Below are experts of layer 3 (counted from 0) of a mixture-of-experts language model. Rows are named router (the router's row for the expert), gate (a neuron's input weights, with its number), up (a neuron's input weights, with its number), down (a neuron's output weights, with its number) and show model dimensions 0-95. Each number is 500 + 40 x the weight over its row's rms, rounded and kept within 0 to 999. Numbers have three digits each.
After each expert's rows: "mostly gets" lists some tokens that are sent to it at least half of the time. This comes from a sample of Wikipedia text that the model never trained on.

# expert 2
router:509471470479520515527467497504513461462550530475415491483563515480514537435503487635513556409467410532520518527478537550513526533533530468502543482563458532483471452565559516535486447532505537547530461547513474451497476524489547473480557403520459555521475469513501519468476539469540457557
gate3:460481494509511543471441418532505495549519548411487539428566438510543516558476467504592515514491428532476488513426438509496531476505424529520488496447494562532542473474548513523449465471483509489474497549518500538440426504458490533577541546492506535490551559525436484520531504466420508472
up3:479421544524456524533537465457493516472464459526508456461468431416498516519520442498452517606566485427521498444503609474556462541481441497442410513469492444538532475452522421494490481537511569472507512539530514452532525517527458495473548503497448501510467448524525522526485496530540464506
down3:605489474477509568493475493516458508419559504523460489472498552465557538553443457536543489508410569565532439470495472485488486551482530544510556512450470530417480470520444526576521468521534509507490515556482472470502526511536508483503576506416456520523558562451466482536556463510532506498
mostly gets: " Geor", "′", " Mich", " there", " Rober", " Lond"

# expert 1
router:532471471481494532529463488520504470484567527473426473494561523483526522455508467612510570434476431547525559528488530529514506522532525472532553476561456529493466467568563510531481455525488539538521452547528492431496458549474551485479566420536468545518461464510503529460466558452541436567
gate3:529557478456481434517520541595519483461521503472568484477475565518469489482464553446507478481497556517481455432480493491523405487474453450500506484580505525481542518461499497533403487510515474545572488509509447543488496476558449462436514588487542489503542439541537473469422580518508466510
up3:521494467447446491537559445575490519467563500516487472439495547500482539541503407471505470481497561455506490514493522419511434476482498455503478522492444442544448511535523512494535482485553532453425485507414545520505497499431476586508528536447473412587529527465470493494471591527500493515
down3:471527544479490566551436544538485579511540570542513517494450470579518537477502483572514525467541537497491450505503466429449536507578524463499528550451529510491427480439504472493469460515496488506529412501431534436483487553498546474500531586498488581573514499473467549534493547473509550474
mostly gets: " 200", " event", " Fran", " 194", " do", " design"

# expert 7
router:531481501485490550427406401482502509456518543469536503514506502450574544429539475515511479472489500535461484513536518452543549550502498491519528536359508526475477416512481521440461530547513578534584502492530448543508466514453479468501494583552487520503513490534551508503446479494531493460
gate3:555538432404502489542452464410553489494453522493547455560440472505507411566500571503480454508482511496532506506492498580495513517467429459454497520516429531498471438507485480496516482491462545560552519467559508471529524488451473511424522531445569520543480481456501432493468459458493467455
up3:520533500410519494441427568443517495467459528525585503516452543482522486498529453478458436497473511540547489544484467548459461510542477425461523497466453486505472453509525453477520438497468448527508478413532475444568532477524501494451466502444602516522499486506548436503503472394533524493
down3:497528461516454495497526421537575471504500486547456478495497539536473459473497546535532474534571477506488452531478507533593553579494482517440573438495497503539466398475530513505479521465483500566441423419469510466453511500546526502529517508482538515504469496493497521436423547573492461418
mostly gets: "m", " m", " f", " M", "k", " F"

# expert 8
router:477490474482543543553454472529502465467538536491411477503562517485508521452503481602482565389467413524537529522493521533495534541550544463519533472560461532496478467574522525547473450526547527533534463529523493456496480551454554477474550455532496552517446442516495523455472513462562436531
gate3:489538515470493551508458539442513546546513477537533440503489467432466496486476496490470539527525483532491468481516519523510556532497441475588507518441514524451542411555498512486471526567400498481470486546434450596549526551452478500532512498514498468414547499522426449483455528494529543411
up3:516447543503477521529595459443507515570504431429434518500451506466496532547464493473421503496468589454482488576545528540526439466494492525534521525514492481475514427512481470445563443477532504461446522449552476566490424500479541434548497540455543522556467468524458501521512534456488496517
down3:519458474471445510494560463537441500481479548475467486458506449490464473503412448453503546516504599489509507617529513555509512437535568514562447484496522472517509538556498446526538557481538518517498487466438516491430474566476501468398481547499555564470452495534490556483522524494467469517
mostly gets: " sh", "ival", " made", "°N", "+", " y"

# expert 5
router:559464476482501546533475492537501470475551529478408495489546512483524535419491467634505579401463444545543534532500550547540514521526543493520546476540469527472486456554521533538487461509508522541519468540518483453514493545498570471469545429516472588524466485489499540474471521465544451539
gate3:481461531466450492504520464404437506582519451476425518521501446465533504463509498498454575374481437443553502473466468495471506468539468488486481589481568539528529498464452516510425483473530585546512552509514518489489456559450510498486496490539485504513519504534545545522468559449514553494
up3:477485504508456569498614442419516518513571561508505520553537428543451479522497463463507545436463599510556490438478430546572452558471528541462470454517519521494550468524542487496503479532471482527462513482539539473506510448504480545471496469513442537557557520437508530522520483488501501438
down3:540574578530469463470499505467543466552509493506494512511542523438484464516470493460537532478466478543489426527508476483454594475521473576446538527563528400496507500480521486612481518523486496477520498572503554474490464547515515564491457483554496548496511442576443517428489447488510554455
mostly gets: " War", " For", "od", "ld", "ough", "urch"

# expert 0
router:499494486384490518546505506550487507482549525438512501449485432569518543534486460453508469548497496524615440503579525525505525518516576491545498411523480530490504499514524497479473395512528517524485466495560512473393451490547524467441506454525479546553503493552560537466491518479520490495
gate3:497489465425568504497504584507527446511529441449514454530523480509580535476492577524525530525472528463560465489504501560534449515442581461502492515531505516513443481520522485529462445501486423485478468537452503429557503464495517439497501482465482549448504551464535467395538553499556478584
up3:518498492533512477494502486550513527521494470569514458473519434545358476505507520516439500459492515547440552598432464500462556557501476422516506504475462461449522573500427470528593507504476455477521485478523437466463542516486521489486524530467442564503451471479535513447471501545525463461
down3:469495485482491486501560555556483490521496492391512456569545480509549517515491516509468543592575490517572494458549467517480473484423502490500396531534536523540440532539462449543486456475466433491450467491528503442500481457486556508464495492462482473503483539467542482428580539466491462577
mostly gets: "\n", "==", " \"", "|", "\"", "==="

# expert 6
router:448436491500513490530467443523439460438441540506532495466479548513516517540523503469405510513448512506493480536635507506486519486536424427547501493460508461463470515493539534599466540513502484510537501576502362521491531505484472492464486571507484471511444441541472510475478475467513490486
gate3:509478506479488428491449541533399469515544500484533412461496592462442496470486481496472521486498410467425491434495505544491457500586475474540553519490515482459527496449510557479487488455445498505538537522556501471427500452531512589463549515517463535506498579435445529500457482480526513464
up3:481505475531488517544575498502552470481431431509522569490492441517521475449535493525472435474495561540580467518543476475474523495499522521482542480488485568526452560495550463520556457517527528523455530457443503489567448441423417458441419444521545498513443529529518537453497536498494419493
down3:530461462526523523467536563441542486513500458525544461528520508524511468528520451516456547492505476537580481462510491501496532536505508562571494450475449591542492547483513493596473425554461527531474476508545502552463509513447442532539480499472514502531519538526483525550497532492480389362
mostly gets: " c", "ic", "c", " C", "ac", "est"

# expert 10
router:515465471479506534533453505522503474471559546478404489515550500509514524473493488591496582403478432526535527525492553542533524553534561484530553467563462517486470466575539525536462447530487555534516456558507466460491489536471572472458544445541468567528467483520492537483446539466539446539
gate3:510471512478495483566430525539473455525505505428549469495543435489438489504534467501470460454557564481438504520516557444502476526535542483460528508545528510473504450597484518494522434509545472463486438451444480511529416523487512397504525482477603504529509530526477444512467484566532474430
up3:531469605512484465475524561438525499448458583537499466581482451512557523518543502432503444450478450432479504420495496548492454451481511549468496488444469516505546500488477444532512555563494539571488484493516505430474470511498508470484516519561472492511436527528507448449532420512493486417
down3:488439565481455523537488522523421593496550452514518512460534477478515409416519528472465489495422481507534512469505518494564460499482535489475485562477504455506536520502515502511451543401515502463565509471549533540444517507535546583514512558515563555451502486590442481471472527503534498449
mostly gets: "ction", " part", "air", "se", "ase", "ement"

# expert 4
router:548462453489504542529486493498524470471553520475439484480546498501532518445501459634495561395472418515524554545483527531509527532530544479535529477547462532492474467560540509542473438510520540520544453539522477437504465548441532487489551433539473573523458460511486520467472534470532434545
gate3:514505418535579549501487479467562440576528487520483501470515497431551558501558553517539478542513517521528459471508497502489495527479581484471503455537410498504479485498461391455488568453483493504520412537491496518429496556499502521520506487555525502528442515547623481494554532511492499531
up3:531460517506482515442462510521425556520463477504486468478484550549420494517506496527531526495535555473487458560553540368578515520522534506465505490571592490472475546459498549528509530535575522527530514477431478540408471443560531510529510532505521468506515451570499478474466495430481511504
down3:494478452530510563447483546515559453527467464458520569512459444506496485524480510442536478475531512510539492482515498488502471482465441502427454492481463542564557481572536472433552423463521409400458535575452479522446545458481544459526497507497576515557532524524481442515483497536459481541
mostly gets: " O", " her", " Car", " up", " He", " later"

# expert 11
router:525459481488527534537478479520498469483561515464381484482557496497521506447496460613500569414481436523526531543497530517537531534521558459524549473563479519463469486553523523531479461523553537537540454541533497463522468551474550472475568414524488556534469452525481540467453528469535460547
gate3:512494447461543474447461523461513457497607422506466479515523476480514532434480542556460474450544489573533559502480523513511533496508527534550547468563556509418479578513448449521537524543515473489514423434540417562516479503468517492492526500449480472493545475566476496579464492449488511532
up3:514411399399479526515534504520455486493522469495495438541477466495556514510556586496468493521534511490478443509531517490479498490484497465511544457559567501448469520484430516529434534526585479467500523486587523482573578469523494569451475500492428483483477532512517480541553558452498459486
down3:438555462546591489516478459467555511475423450463426505484503476432466490489425491535485535546473470456523512489487547453518481559462513528562531554506444539524479495490522496483487560514467547536587499508531544531484485507500611532469521483478458470483484412528557490554529526431499439477
mostly gets: " le", " te", "|---|---|---|---", " tr", " bl", " no"

# expert 3
router:535461493498499529541485485519505482472535520465398478496578498475521517421501474607515563415463426521539536543497538520521509542513529467525554473569459531478486475562550535532478433516523533523524447547512472442512467532477562472472555435526464577511462475532494536493465539465530441543
gate3:555464504461524597547501488557514581526456509467511492505492513555495514503536547473484457536498491473483523462500475492573459520496481486456481413473516447527622543525478488526519474557478579448513466479509482492558503545490506452472496564473566465497427439465494485445491554601559516501
up3:447511452501522440405443512433512510552553480575540533459541470437459485503580518493449509534450495502520520538466415548477488463472522459555480535446471597514403484513491518468538481484516431487492466505538489471507577491472443526452522519512508567506539449530519503462486497463486500565
down3:483577520494486486513528502550544472490483495433479536513511475513434543523506505473424556514421475535577474487506440517446591539521493491501561464510476493481555506548509493527463484507547478514511581549558528480517449517518445550542511497450504515589536456433420441511509526422556565508
mostly gets: " r", " R", " US", " sub", "oin", " University"

# expert 9
router:439485493481492535543516522483507463486592511463433451565575487497540507395464471596552543460467475475538622524471525567542502513529524532518524482499474529489506504557530538488479434519467514555522470511534523481533472519504571480504555557509460514503450459528517500455476579480535459542
gate3:462490432500476442501422528475510517532498538507540532510451531485471494459471463516552464495507440557536509479530517427518548440526494530468475395516543451483501514531520467492449438512505552466500532515529559404460535499483547484514559515491492432451424525516586549578454441536556493510
up3:531451485491538586523534552524570512461521461565531536464528593560523590505486501479528480473521480484471385463440509514492515502527514482518462539438447498440468480530514489545518545487423446544508497494461504490534525467429453444456534420491511467514537457528514445441513475506467441506
down3:483557494568410504514509518537514452514480572544558463519539472588490592451417520529511495471482520467551505495443549570517503534538532523469445512458452468489483500497487450556531443449532487498520473545537546480455490507544442462540526424518493470483569498510577545548467486542480452484
mostly gets: " and", ",", "s,", " that", "e,", " –"